Weights of a small mixture-of-experts language model, trained from scratch on English Wikipedia: 256 squared leaky ReLU neurons an expert, a softmax router.
Below are experts of layer 4 (counted from 0) of a mixture-of-experts language model. Rows are named router (the router's row for the expert), up (a neuron's input weights, with its number) and show model dimensions 0-255. Each number is 128 + 32 x the weight over its row's rms, rounded and kept within 0 to 255.
Before each expert's rows: "gets" lists some tokens that make up at least twice as much of what it gets as of all text. This comes from a sample of Wikipedia text that the model never trained on. Tokens count by the router's weight.

# expert 30
gets: "1", "3", "2", "4", "5", "8"
router [132 120 115 124 116  39 169 113 146 108 133 165 150 104 170 158 159 142 106  81 137  77 114 129 116 143 156  99 145 126  96 132 140 204 123 100 104  80 155  59 141  94 102 113  92 125 155  92 109 156  91  88 130 143 151  95  70 143 116 122 161 126 139  93 125 177 116  93 151 122 111 132 180 149  78 133 125 144 138 174 110 115 157 136  71 208 108 111  80 164 194 152 138 126 106 128 144 114 115 109 117 181  72 133  70 184  92 160  31 156 181 169 143 116 131 178  86 108 134 151 163  64 159 155 207 140 140 128 150 130 125 184 120 110 125 165 110 113 103 141 116 114 121 134 145  97 180 151 129 142 128 130 139  97  99 146 106 110 135 133  54 132 145 101  69 128 123 106 115 148 140 129 160 139 166 142  98 138 103 173  60 138 124 170 117 156 145  65 151 146 175 133 187 133 139 161 169  77 113 133 179  88 116 118 188 159 127  98 109 207 159 110 129 117 112 159 100 149  86 124 131  99 142  89 130 138 120 180  62 158 118 155 130 122 176 177 200  55 109 111 128 138 140 124  73 165  95 152  85 111  87 122  99 157  91 106]
up0 [ 95 143 122 114 102 201 173 124 123 100 102  79 152 102 142 103 128 130 219  80 160 150 142 155 121  72 109  95 171 187  73 146 102 131 100 120 132 175 142 103  77 119 103 126 139  90  92  78 140 106 109 118 149 125 141 107 132 181 121 120 164 158  98 143 109 149 173 187 159 162 110 113 111 103 119 200 150  93 139 177 143  66  61 158 120 128 111 124 135 139  78  75 168 124 161 175  85 175 149  50 190 144 138 166 152  91 148 106 118 107  90 105 109 143  80 145 153 114 105 122 162 150  94 111 103 146 152 107 180  82 134 133  92 135 142 148 142 166 141 117 175 137 121 158  86  53  51 131 122  73 146 121  80 176  91 148 223 128 106  83 123  69 141 124 111 137 101 126 158  41 144 151 169 179  54 114 171 138 124 142  86 102 171 107  92 159  71 145  91 132  66 115 163 136 123 118  98 137 139 103 127 173 143 132 128 105 133 171 117 135 142 152 131 102 105 139 135 171 105 141 140  98  89 102  90 120 176 135  96 109 113 114 127 116 173 110 128 172 168 110 154  74 147 131  93 150 139 152 140 173 140 107 145 171 114 146]

# expert 0
gets: "201", "200", "202", "199", "198", "."
router [ 51 136 204  93  99 111 166 101 139 156 132 111  97  63  97 121  87 130  99 161 169 166 156 102 141  85 161 161 151 188 143 115 130 124 115 107 108 159  72 163 179 110 165  92 153  86 103 147 177 139 104 141 184 108 195 114 129 117 148 155 104 104 103 136 113 109 156  59 137 136 116  94 139 134  94 112 107 137 162  93 109 123 164 116 102 164  91 155 127 135 144 159 157 183 163 125 202 127 183 148 163  88  76 107  92 119 132 121 172  88 132 115 120 140 117 144 110  42 188 116 104 153 135 156 138 171 162 132 120  49 114 149  97 117 115 155  83  75 133 145 150  83 161 100 147 120 111 155  59 172  93  69 139 142 103 143  84 142 135 178 129  99 188 136 101  65 119 156 163  80 167 130 127  70 179 106 115 117 118 152  96 121 140 171 146 158 185 117 187  98 119 137 119 131 108 127 193 137 169  88 129 157 167 181 174 144 127 106 153 143  98 110 138 107 145 144  62 134 107  48 126 106  77  87 120 140 111 148 150 141  99 185 145 165 119 138 102 104 136  91 149 111 109  71 163 131 124 122 159 138 178 106 162  95 158 140]
up0 [102 111 153 139 110 100  77 126 153  87 100 101  91 114 183 102 141 194 145 106 159 127 127  63 123  78 122 136 120  90 129 146 173  68 135 116 133  99 118 113 102 145 120 155 103 127 122 176 149 127 146 166 167 138 120 169 153 164 185 120  75 137 181  80  94  67 108 135 131 153 142 128 112 166  87 114 118 154 116 149 130 135 154 125 109 159 128 124 131 189 131 122  77 161 108  26 127 179 131 196 113 126 115  96 142  57 153 143  92 160 115 136 127 155 167 109 119 138 100 127 168 131 124  97 123 155 128 130  76 200 105 109  66 101 106 123 201 149 101  79 124  92 118 111 135 124 111 138 142  17 174 192 106 117 124 119 144 149 158 119 111 141 134 148 159  96 140  93 120 139 133 142  50 148  87  95 115  83 160 129 154 205 164 117 133  74 156  93 118 140  97 207 113 130 194 100 181  94  96 112 125 121 123 119 113 179 160 147 126  93 199 125 115 162 135 138 115 137 182  96  91  66 161 102 128 102 123 110 150 118 170 125  87  86 124  99  99 163 110 127 118 104  67  91 112 183 177 112 183 130 110 132 134 166 154 165]

# expert 23
gets: "in ", "is ", ") ", "It ", "He ", "at "
router [115 160  85 152 119 100 202  96 114  88 151  58 170 189 134 134 116 137  90 110 193 123  78 150 186  57 130 151 149 102 160 107  96 137 162 133 113 117 153 123 135 183 111  94 131 116 126 133 186 111 114 148 124 128 113  65 103 176 127 160 129 103 134  98 175 150 126 156  81 144 147 135 162 137 123 134  84 134 120 141 179 155 133 122 154  72 131  81 143 162 123  73 177 129  84 137 126 143  93 144 140 116 127 168 115 109 154 166 129 142 157 118 134 166 107  84 142 172 177 170 156 135 158 126 172 138 136 176 152  89  93  76 108 144 140 111 149 114 120 126 126  70 106 114  87 150  97 168 126  84 170 201 142  74 159  76 134 105 165 137  91 179 104 127 125 136 123  84 140 131 152 137  68 162 106 151 110 112 119 171 200 100 152 178 143 137 131 134 129 143 195 122 156 151  83 109  97 150  54 125 169  76 125 156 108 117  67 112 150 114 169 138 199 167  86 137 127 104 136 125  82 112  98 180 120 133 147 120 174  81 146 168  85 100 160 145 224 111 143 182  92 123 141 110  95 140  92 150 180 150 113 124 138 117  57 199]
up0 [104  65 124 125 131 138 185 185 140 143 127  84  82 121 134 135  92 159  93  82 117 164 125 129 109 188  68  72 107 111  85 180  59  57 173 153  73 132 179  91 113 135 154 197 186 125 114 111 103  84 158 124 130 113 120 124 104 147 151 140 109 142 117 141 115 129 106 112 151 124  83  91 140 140  72 134 171  99 124 158 140 149 182  64 104 144 179 105 131 200 170 142 134 106 111  64 191 174  93 112 137  91 194 171 115  89  81 119 162 146 109 107 147 181 141 140 117 116 158 111 116 123 184  94 144 107 148 155 119 104 131 134 161 107  96  71 151 118 149 117 170 108 147 115 155 134 114 108 131 116 124 137 105 188 125  89 157 118 122  89 112 121 174  78 158  76 105 159 172 135  57 121  83 147 111 128 118 102 141  94  77 131 139  99 134 143  88  84  49  95 168 157 127 139 117 145 155 147 175 114 211  79 137  97 128 111 103 120 158 128 153 185 164 109 118  50 205 130 111  96 113 149 140 160 163 119 117 184 130 159 141 155 108 155 110 149  81 145 126  96  87 115 116 136 121 162 145 140 113 121 146 123 172 136 198 104]

# expert 16
gets: "he ", "that ", "which ", "who ", "was ", "He "
router [105 165 123 148 147 124 122 153 144 122 153  80  66 123 203 112  96  90 119 103 127  98  65 120 171 198 128 135  85 124 129 119 179 141 136 186  90 121 107 148 171 106 159 131 125  76 155 110 168 134 105 121 168 169  47  67 124  82 143 103 123 125  75 154 129 105 138 141 159  89 122  92 104 148 172 162 141 129 161 115 162 122  87 129 124  96 196 156 114 151  68 117 106 102 108  83 131 166 116 107 121 139 173 145 205  94 101  96 106 114 118  61  92 154 144 148  49 213 166 152 159  97 153 100 141 111  88 123 126 115 109  79 121  97 135 123 160 141 169 153 101 133 153 126 109 171 125 129 168 134 150 155 174 122 176  31 143 164  84 126 108 183 111 106  77  63 139  97 122  46 124 141  71 105  78 138 107  88 104  99 126 151 137 122 171  64  65 122  87 171 151 179 113  86 100 125 154 129 116 121 134  78 164 118 118 120 150 155 135 175 157 148  96 169 141 110 119 106 138 105 146 151 121 141  86 134 124  87 157 129 116 157 121  94 146  92 115 158 135 149 124  63 169 180 148 105 127 159 103 116 131 161 171 152 165 135]
up0 [ 99 145 116 116 101 163 118 186 140 138  97 157 107 146 153 168 113 100  97 106 137 155  52 119 116 131 131 109 124  88 165 138 138 155 120 145 131  87 119 107 100 153 105 161 132 130 126 146 165 105 184 107 115 139 121 139 192 131 120 121 166 118 119 195 189 102  89 140 123 105 134 121 108 135 184 158  51 153  85  85 142 186 114 112 173 198 125  88 153 152  81 100 143 104 108 110  80 128 100 210 113 113 154 158 133 123 105 112  94 113 101  81 133  80 109  98  79 192 116  80 127 177 157 108 206 155 130 176  88 177 168 121 115 140 107 154 147 129  73  68 143 136  77 156  96 100 139 194 174 137 127 103 108 186 147 168 203 121 119  87 146 145 109 159  85 110 116 109 116 133  83 118 125 129 113  80 130 169  90 170 183  73  53 100 103  93 138  92 134  98 134 207 179  54 146 126 135  93 142 154 105 182 114 182 114 108 108 128  76 132 167 119  94 107 140 146 103 145 126 151 116 128 157  97 145 122 138 134 136 108 109 152 107 165 111 146 130 100 161 120  73 140 170 166 170 128 133 103 142 167 157 186 113  66 138  80]

# expert 25
gets: "the ", "|", "The ", ")", "al", "an"
router [161 180 108  94 118 182 178 102  98 136 136 194 159 139 143 114 130 139 134 175 102 120  71 164 166 158 133  94  93 115 142 118 149 138  68 127 142 159 123 161 105 115 103 128 162 182 160 117 147  83 181  45 172 126 141 100 121 118 129 119 145 143 168 112 116 117 124 108 142 114 136 108 112  85 130 113 119 149 125 151  97  60 126 133 158 151  61 179 124 147 150 103 112 127 129 105  68 101 206  70 117 154 175 140 130 244  74 108 166 176 130 100  97  99 109 102 168  71 123 117 101 168 126  96  82 124 159 108 159 116 101 151 129 142 145 191  74  59 130 150 119 138 149 125  92 152 118  91 136  88 102 120 147 122 173 171 119 127 172 118 183 127 144  81 142 134 157 111 101 139 110 149 167 131 140  93 166 214  97 151 148 101 185 108 149 114 124 174 173  92 137  89 136 148 179  88 161 154  86  63  74 115  54  75  98 147 132 111 116 160  99 149 107  64 125 113 119 114 111 164 139 166 122 154 128 150 123 158 131  91 180 116  83 134  89 160  92 101 121 144 104 169  98 104 103 131 135 125 111  68 140 142 157 160 186 166]
up0 [150  73 144 191 138 136 124 146 181 140  65 136 111  76 120 120 156 138 163 124 193 181 113  73  47 188 167 158 116  74 126 117 172 173 136 151 130 112 135 167 106  92 131 161 163 144  63 132 134 149 224 161 102 137 162  99 117  63  77 138 132 158 135  71 110 163 102 162  89 145  89 123 147  85 164 189 164 137 118 148 102  93 133  93  78  82 107 186 131 154 103  80 142  87 150 150 161 176 132 122 140 141 146 142 140 118 136 117  56 101 114 106 133 194 175 143 110 135 158  85 145 137  92 102 171 168 149 122 152 111  83 175 150 169 109 171 119  85 122 101 149 141 163  76 194 131 138 183 125 185 102 139 152  58 108 110  90 132 120 161 188  99 138  99 141  92 136 148 154 162 147 178 139 122 122 104  95 114  91  82 104 176 119  97 168 115  69 100 116 134 124 131 130 108  92 111 117 116 140 107 124 178 142  74 129 131 120  87 118 161 123 114 208 145  93 148 126 160 104 106 102  95 122 138 144 136 124 143 174 133 150 161 107 101 155 100  76 133 151 117 146  96 106 124  99 185  98 169 153 144 178 119 123 170 146 164]

# expert 31
gets: "the ", "to ", "and ", "a ", "of ", "in "
router [140  88 135 206 101 162 104 120 164 107 119 136  69 124 202 109 130 110 168 144  74 172 136  75 112 182 123 155  85 160 131 109 128 126 127 169 106 153 177 100 176 111 119 189 114  87 125 125  91 134  45 162 110 158 129 158  89 110 176 119 147 140  64 123 142 109  96  92 171 126 113  88  96 115  99 184 132  85 149 105 114 153 139  98 165  85 194 120 146 173 164 125 106 125 168 137 177  98 101 181 116 121  82 110 187 133 107 138 113 120 132  28 160  81 155 114  66 162 118 141 170 142 121  79 122 108  92  91  68 157 126  89  88 101 142 106  67 128  93 144 164 138 166  92 102 160 136 166 144 135  94 169 137 112 170 111 180 185  56  50 120  98  81 104 123 135 121 113 147 139  99 132 109 109 124  95 127 171 131 134 121  80 116 107 122 148 107 112 171 163 138 136 115 105  91  98 188 156  90 126 124  80 137 144  94 108 108  96 125 152  98 158 107 142 166 131  94 151 133 134 201 172 135 146 106 137 102 161 199 185 126 111 135 107 140 131 157 127 135 194 130  71 120 141 114  91 113 149 132 168 157 146 147 135 177 158]
up0 [131 156 161 159 101 101 157 134 159 105 126 177 141 123  65 121 127  90 134 142 144 156  95 104  53 159 151 131 125 107 143 117 114  73  85  88 154  88 140 148 133 133  69 108 163 151 127 160 144 104 125 155  88 159 110 122 107 109 177  75 174 113 183 164 126  88 167  84 150  97 129 102 127 109  89 154 177 171 141 104 150 128 124 163 112 145 181  51 143  89 143 123 155 101  80 119 137  64  92 132 172 159 125  80 177  84 135 147  93  76 179  84 136 194  86 184 139 162 146 137 113 177 142 145  76  95 140 101 109 198 148 113 134 125 156 110 167  82 148  99  71 162  83  94  89 169  98 108 133 137  87 132  91 148 146 114 119 115 128  83 142  71 191 141 133 136 124 119 158 114  78 174 171  64  71 160 143 139 101 172 165  99 115 139 123 100 166 106  53 116 162 149 106 153 134 122 113  85  91 111 128  70 170 120  75 131 104 126  87 141 175 171 118 102  89 151 154 129 131 114 100 159 171 187 136 122 174 107 118 149 126 119  49  76 171 125 137 128  65  76 127  63 141 140 109 105 143 116 149 153 107 113 111 140 129 121]

# expert 11
gets: ") ", "2 ", "1 ", "3 ", "5 ", "4 "
router [ 88  96 140 126 129  87 169 156 110 151 174 128 120 139 112  99 129 150 132  86 114 129 148  97 119 163 130 123 110 187 166 101 115 170 192 165 107 154 130 136 158 109 130  80 185 150 151 129  99 117 183 164  98 138  86 139 150 148 109 157 144  87 129 134 127 115 138 179 171  82 118 136 181 155  97 141 119 183 125  61 119 141  94 154 138 183 153 124  92 154  90 149 149 206 146 155 183 157 131 227 129 111 145  89 152  92 116 117 163 124 100 112 137 121 170 179 209 127 131 135 162 170  67 128 215 137 133 147 196 123  96 168 137 119 161 100 151 159 127 166  80 158 103 163 143  81  96 107 144 137 150 106  83 158 183 123 120 182 124 149 168 119 104 117 155 114 120 103  85 154 111 153  16 140 100 156 133 134  96 118  87 140 145  86 132  53  62 134 111 181 145 220 167 165  89 180 123 120 148 107 172 108 105 160 113 138 165  72 153 116 130 189 146 164 136 101 153 146 135 123  93 144 165 150 134 146 113 148  91  85 146 121 102 115  98 153 127 109 140 149 147 131 138  83  99 140 127 111 108 126 163  93  86 124  72 155]
up0 [ 75 140 118 154 119  91 104 165 103 146 113 121 156 192 121  70 124 104 141 200 158 132 136 112 108 106 198 140 142 173 127 149 136 143 194 113 143 169 144 127 112 148 139 134  99  88 142 195 106 109  86 111 152  55 183  93 129 198 108 121 172 151  69 111 114  85  77 109  87 170 146 129 126 157 167 128  79 110 125 142 101 153 172 125 156 148  65 130 106  79 189 130 103  80 150 138 130 132 149 128 107 116 163  97 142 208  90 112 133 154 197 147 160 168 135 123 108 159 129 161  68 138 115 150  90  63 109  94 151 125 192  98  99 122 131 144 100 108 146 115 175  45  71  91 139 144 164 145 132 145 165 153 147 211 121 180 104 142 159 144 100 142 154 211  99 115 144 172  95 117 136 119 141 138 100  85 115  81 173 180 158 109 128 123 162 115 144  67 128 126 119 154 132 140 175  64 142 144 112 148  24 107 122 176 135 128  70 132 116  95 137 137  99 109 183 143 113  99  80 145 105 117  95 145  98 118  94 132 124 121 167 144 127 111 145 140  96 135 144 101 140 133 156 121 150 148 142 157 133 189 110 180 157 118  97 112]

# expert 5
gets: "a ", "the ", "The ", "an ", "T", "and "
router [103 145 134 103  90 136  84  94 125 154 142 143 169 114 108  92 109  93 157 144 125 103 106 132 141 153 128 134 158 154 107 159 108 109 163 133 146 158 139 141 103 104  95 118 132 160 146 140 139 135 124 166  84 124 161 103 137 115 135  89 180 150 101 183 127 141 128 159 240  83  80  85 120 157 207 142  96 103 128  97 108 115  92 123 106 150 151 149 137 116  96 113 122 163 157 119  83  96 188  82 104  73 154 114 129 172 126 144 156 149  39 155  47  96 147 124 120  66 111 156 110 147  97 165  89 151 147 137 113 146 126 183 157 209  74 160 125 128 197 113  83  88 118 147  98 116 129  95 140 140  80  61 100 102 146  99 129 157 150 174 189 150 147 133 141  90  96 148  93 132 168 131  97 151  87  24 121 107 126 146 159 113 134  65 133 135  93 211 147 111 124  85 136 147 116 154  80 146 112 128 113   5 135 102 136  89 114 144  72  83 132 165 108 154 125 146 121 124 157 106 116 144 117 104 104 129 184 119 123 114 130 119  97 186  95 151 161 165 112 107  84  81 165 130 131 134 164 108 169 189 123  96 133 149 155 111]
up0 [132 114  90 136 100 128  98 104  43  50 155 139 112 147  97 140 127 126 159 151 131 179 136  95 111 110 147  91  47 156  96  74 223  90 112 100  88 137  71 190 110 131 127  82  84 188 171  97 105 108 155 146  99  83 133 139 105 177 125 111 226 111 210  79 175 200  65 136 126 106  89 146 138 167  98 103 106  93 135  73 118 122 102 131  84  96 105 148  69 154 141 119 111 152 121 175  91 125 119 193  88 167  85 118 179 154 119 140 153 205 133 152 118  98 152  94 105  88 122 170 135 110 130 116 160 142 113 104 143 139 108 118 114 184 102  99 194 106 157 125 154 105 102  94 101 148 190 102 105 195 158  72 144 191 112 137 102 128  98 130 147 111 129 170 151  76  95  79 128 148  88 121 136 117 109 137 118 116 155 136 148 140  97 123  76 123 168 124 120 129  93  96 135 133 162 143 117 132 129 160 120 162  80 125 114 100 165 120 160 143 128 158 123  98 116 159 176 155 154 160 120 153 150 128 163  70 137 163 172 163 109 111 152 100  62 161 150 104 104 135  96 134 129 109 130 119 126 105 106 139 116 189 131 104 132 124]

# expert 12
gets: "and ", ", ", "| ", "s ", "born ", "("
router [ 78 101  99 147 169 144 131 131 129  99 112 101 181 129 129 124 116  81 141 132 127 137 172 107 119 171 128 118 147 158 128 123 140 120 146 124 118 123 189 148 166 134 139 133 121 100  91 111 171  88  99 116 183 109 147 102 111 121 132 211 138 136 114 132 161 157 160 159 116 138 135 112 121 127 114  45 129  80 109 120 133 146 144 141 137 124 159  99 166 138 156 108 121  67  89 107 136 127 114 169 149  88 118 213 106 135 105 190 120  83 121 112 175 141  85 129 162 103 102 160 131 147 140  80 162 156 131 168 169 107 155 115 155  86 102 153 114 160 206 123 199  90 190 163 106 141 126  34 125 119 104  97  69 106  86 101 171 122  83  88 142 127 116 169 133 129 136 150 128  93 168  96 157 154 154 170 125 104 177  86 198 116 138 118 110 180 164  95 125 111 110 117 106 139 145 152  75 138 182 170  81 244 135 146 119 113  85 118 120  82  80 141 184  68 129 119 121 149  83 168 104  49 150  90 132 109 134 108 113 129 115 118 114 157 122  81  49 145 124 110  93  65 113 192 191  96 127 134  66 136 159 105 116 122 148 111]
up0 [129 139 130  87 189 102 209 156 100 133 170 100 166 145 107 167  95 168 128 146 189 125 133 142 174 111 103  86 146 163 161 154 173 128 121 115 162 175 110 118 121 129 146 142 125  97 144  91 187 108 135  69 101 154 164 177  97 158 162 153 179 113 197  98 124 133 125 196 110 114 112 150 101 125 206 149 104 104 155 160 197 112 126 125 106  93  69  71 194 114 134 156 142  97 144 176 143 135 115 111 109  83  91 128 126 143 120 168 135 120 123 104 150 135 103 134  76 177  99  90 148 130 126  75 165 135 112 133 149 211 135 165 161 127  76 111 106 117 141 151 140  98 156 136  70 145 129 117  95 154 107 112 139 182 147 131 121 111 104 189 154 134 165 119  86 145  68 109 107 168 153 113 204  89 121  91 142  94  80 160 172 128 123 130 153 112  89  97  87 129  91 145 138 158  79  88 110 158 129 170 108 178 107 102 126 147 107 170 128 146 200  88 138 131 141  67 151 121 164 159 135  94 139 131  58 153  65 156 142 152 137 136 122  87  63 147  99 180 117 146 116 145 146 163  61 122  96 205 175 114 130 112 125 168 108 114]

# expert 22
gets: "as ", "of ", "with ", "is ", "in ", "was "
router [101 153 121 169 115 105 110 188 140  83  44  97  85 165 186 102 153 101  52  75 125 147 125  97 162 121 136 135 106 159  81 135 115 102 172 152 147 137 168 124 121 181 123 140 131  95  95 158  97  92 112 121 132 116  64 130 131 108 135 139 167 177  80  96 110  98  68 118  38 167 116 117  83  96 106 187 214 124 142  99 151 147  50 120 127  89 164  78 204 151 120 103 160  88 156 134 123 100  88 142 131 127  71 101 171 159 140 144 124 145 116  84 137 105 109  83  94 158 156 124 159  91 116  83 115 113  95 118  99 136 112  97 130  86 162  86 149 101  86 103 184 141 110 144 116 122  93 114  96 147  83 154 114 163  88 113 177  99 100 116 132 144  81  88 138 149  86  88 128 118 163 112 150 104 106 165 120  63 131  96 150 109 117 126 189 121 103 100  69 139  97 126 128 129 154 136  98 127  89 138 109 168 138 156 106  83 121 118 143 206 119  82 130  60 114 115 158  76 147 141 167 133 104 123 146 159 122  81 202 178 166 108 129 107 115 111 152 125 143 131 135  60 104 140  78 130  95 162 166 160 163 147 156  83 152 145]
up0 [155  99 122 123 136 199 131 173 115 128  75 138  89 136  59 102 157  89 157 127 108 135 101 124  92 120 168 143 138 108  97 175 115 143  95 168  97 154  71 129 121 129 156 120 130 166  87 136 145 173 116 124 150 153 135 104 144 115 152  88 108 111 159 163  60 133  84 139  74 107 117 108 150  96 152 187 138 172 101  93 135 128 152 112 161 230 141 108 159  73 149 133 159  89 140 156 103 123 142 126 118 183 125 153 174 126 114 164 129 135  99 124 137 138  45  79 188 129 133 121 133 131 155  89  89 147  87  64 117  93 152 136 170 133 106 106 106 160 139 150 125 112 132  94 113 131 142 134 114 174 108  73 138 132  87  53 138 125 139 171 153  96 139 114 184 101 147  94  66 173  75 166 161 150 113 163 125  62 127 115 112 110 114 145  43 114  68 131  97 121 124  89 124 132 124 141 133 198 148  93 129 130 128  50 161 125 121 103  98  74 102 148 116 106 116 154  46 100 124 120 108 150 155 149 169 212 146  72 135 173 121 148 173  95 111 130 131 132  94 133 161 142 165 136 110 110 108 100 146 194  55 179 151 150 153  62]

# expert 7
gets: "0", "1", "3", "2", ".", "5"
router [ 95 177 117 124 130 122  76 104 133 125 126 168 186  57  86 122 123 115 113 129 138 101  92 162 129 109 159 119 169 135 124 119 145 104 150 108  92 152 138 107  84 118 152  96 159 194 155 160 119 200 167 127  81  99 155  59 148 187 126 126 167 151 112 108 165 157 133 113 114 142 107 151 140 142 118 132 164 152 117 180 130  69 201 120 137 153 134 130  99  99 122 169  83  86 123  98 124  95 143  93  84 138 131 146 108 162 154 150 109 110  85 220  95 144  94 116 172  21 150  84 105  63 182 126 123 111 120 129 162 152 161 233 135 132 155  85 156 147 138 106  95 146 191 155 107 150 136 145  58 154 102 140  99 111  73 125 119  69 136 127 126 160 164 101  84 114 158  69 104 103 139  95 174 127 172 128 121  63 103 139  95 109 188 176 114 130 113 128  88  90 111 114  34  96 141 118 132  79 172  91 109  97 177 115 134 169 146 114 194 139 102  88 135 128 138  99 154 138 157 106 116 188 135 111 144 145 185 138 120 152 112 168 117 136 120 114 119 114  87  80 126  86  77 128 145 112 111 158 128 128 115 138  86 120 144 134]
up0 [136 134 167 123 179 125 152 115 155 144 118 126 107 104 127  91  90  99 139 171 145  74 132  75 107 113 175 124  90 122 177 163 125 130 137 158 100 146 108  75 172 145 155 137 150 137 123  74 171 146 108 151  97  70 149 113  95  74  49 133 141 130 170  72 127 142 156 241 158 172 120 141 131 135 185 157 142 120  80 102 152 128 126 135 168  88 143 153  93 154 143 118 154 116 120 121 168 145 152  95  87 108 133  92 113  99 156 128 128 139 148 145 156  91 124 126 186  94 116  96 177 104 118 103  99 177 176 122  94 170  88 134 154 141 135 153  45 153 150 147  68 141 105  99 147 178 172 132 119  86 141 130 147  76 154 139 132 192  85 116 100 119 116  94 138  95 128 196  90  98 129 125 108 120 142 123 126  81 100 137 153 122  61 175  91 162 160 196 152  88 158 122 141 165 130 111  71 101 112 141 181  65 130 137 159 138 195 123 150 126  64 160 130 164 120 177 121 157 163 175 106 180 134 129 103 139 171  55 123 116 164 124 140  86 133 123 208 197 181 155 119 149 128 154 121 202 134 117 106 102 130 141 106 166 134 145]

# expert 27
gets: "|", ".", ")", "==", "===", "5"
router [162 165 199 108 117 188 123  94  87 148 101 195 140 177 107 106 140 188 135  68 138 138 145 141  84 151 112 149 205  47  59 137 127 154  95 156 104 125  84 113  74 128 107  80  56 190 140 122 169 168 106  96  94 163  91 151 149 169 101  77 103 132 173 197  99 137 154 133 135 144 126 100 129  71 105 126 118 185 108 127  91 128 144 103 108 128 118 186 128 104 115 158  97 108 155 117  92 154 149  72 120 154  93  73  79 136 166 113  62 123 112 191  60 113 114 164 180 148 131  65 138 120 131 137 111 173  82 130 154 124 171 118 177 116 149 145 142 102 138 124 139 150 134 143 115  95 151 113  87 126 121  79 143 144 106 171  95 158 150 135  90 159 153  95 137  93 142 119 119  97 154  98 116 134 179 110 180 232 144 128 104 124 137 161 122 130 157  91 132  66 123 126 128 154 175 201 111  60 119  95 138 100 146 158 168 161 106 148 117 138 120 130 111 120 145 127 155 120 162 158 129  87 148 137 160  91 101 140  86 156  87 135  98 137  95 104  99 107 150 103 203 118 135 155 142 131 114 113 146 105 143 108  61  87 143 105]
up0 [ 82  80  91 119 146 185  74 153 168 168 147 103 133 134 160 155 127 163 121 131 117  67 140 113  83  90  85 130 116 100 175 135 140 100  83 147  85 118 132 180  99  95 139 140 124  72 106  91 193 158 151 171  71 112 103  96 184 163 175 137 106  84 220 138 168 182 188  94  74  78 128 124  92  99  60  91 141 126 125 161 131 103 117  77  47 128 130 139 129 149 159 137 165 149 106 101 120 148 142 139 104 155 145 137  91 155  72 125 127 121 130  96  99  75 158 150 143 110 130 148  71 160 148 150 129 125 122 158 159 209 104 191 140 131 110 110 124 132 133 127 105 136 150  89 166 179 152 200 109 140 112 112  83 151 155 125 123 168  59 149 137  79 136 178 179 131 100 157 118 100 106 142 133 133 135 164 114 148 170  69 115 157 107 163 146  84 109 164  79 118  82 143 109 101 195 158  93 120 211 113 107  70 151 103 122  95 105 134 100 127  93 151  76 146 134 103 118 120 113  99 104 129 167  70 123 112  81 142 112 145  97 107 129 152 129 141 124 108  98 154 107 103 119 120 174 145 139 120 131 183 205 117 122 142 131  70]

# expert 10
gets: ", ", "(", "; ", ". ", "), ", ") "
router [119 100 176 114 135 140 152 135  92 132 107 122 106 121 135 131 147 155 121 124 178  91 103  76 100 142 121 144  95 133 157 110 107 119 148 181  99  75 147 139 109 110  99 128 173  76 190 146 136 122 176 188 136 144 105 112 154 146 160 131 109  78 122 144 129 116 190 120 173  93  93 165  94 114 104 142 217 128 160 140 106 141  98 117 126 155 142 159 118  88  73 113 124 174 112 144 130 108  90 172 162 136  83 195 104  43 139 145 136 127 197 146 125 109 123 121 139 106 112 158 126 166 137 143 120 141 116 219 153  58 117 143 167  86 118 113 126 112  90 146  96 132 133 150 109 124 160 150 118  95 222 177  33 145 123 125 153 147 215 147 120 100 103 144 140 115 124 187 122 160 180 161  69  63 125 131 126  99 135 134 127 116 131 141 148 117 179 208 102 159 147 131 146 154  94 104  87  76 157 117 184 147 174  81  78 112 100 110 102  90 146 129 110 203 116 139 117 219  88 129  99  94 172 146  90 153 112 195 146  91 126 117 135  86 155 122 151 127 159 128 153 149 173 155 123 139 124 155 125 168 135  63 110 129 126 106]
up0 [194  93 141 168 148  81 153 113 143 142 121  93 125 100 105 128 110 182  97 113 133 130 159  88 112 130 112 116  51 137 146  60 158 143 106 120 154 156 133 199 159 148 119 144 124 106 124 107 186 166 140 108 146 134  88 122 137 139 163 141 177 152  91 105 138 118 127 201 108 122 110 184  67 103 126  72 167 110 137 147 134 118 112 135 197 131 150 104 135 154 144 146 189 133  84 150 148  93 117  89 153  92 169 120 142 140 163 120 197 132  60 122 121 146 145 161 132  75 214 111 129 136 131  77 140 158  82 165 109 153  87 136 152 117  74 129 153 164  45 190  84 102 120 151 150  50 135 114  86 142 121 151 110  86 175 171 146 167 126  98 121 142 119 141 171 145 180 166  96 126 144 130 112 137 155 117 181 132 173 122 109 124  83 123  83 148 137 144 150 146 126 183 126 180 171  89 156 177 144 179 182 148 128  82 125 150 124 156  87  94 155 186 107 141 168 115 173 149 108 116 160  93  92 134  67 138 131  98 144 180  84 144 168 116 106 133 127 211 115 160 149  93  88  74 109 184 143  95 161 163 109 120 131 135  91 101]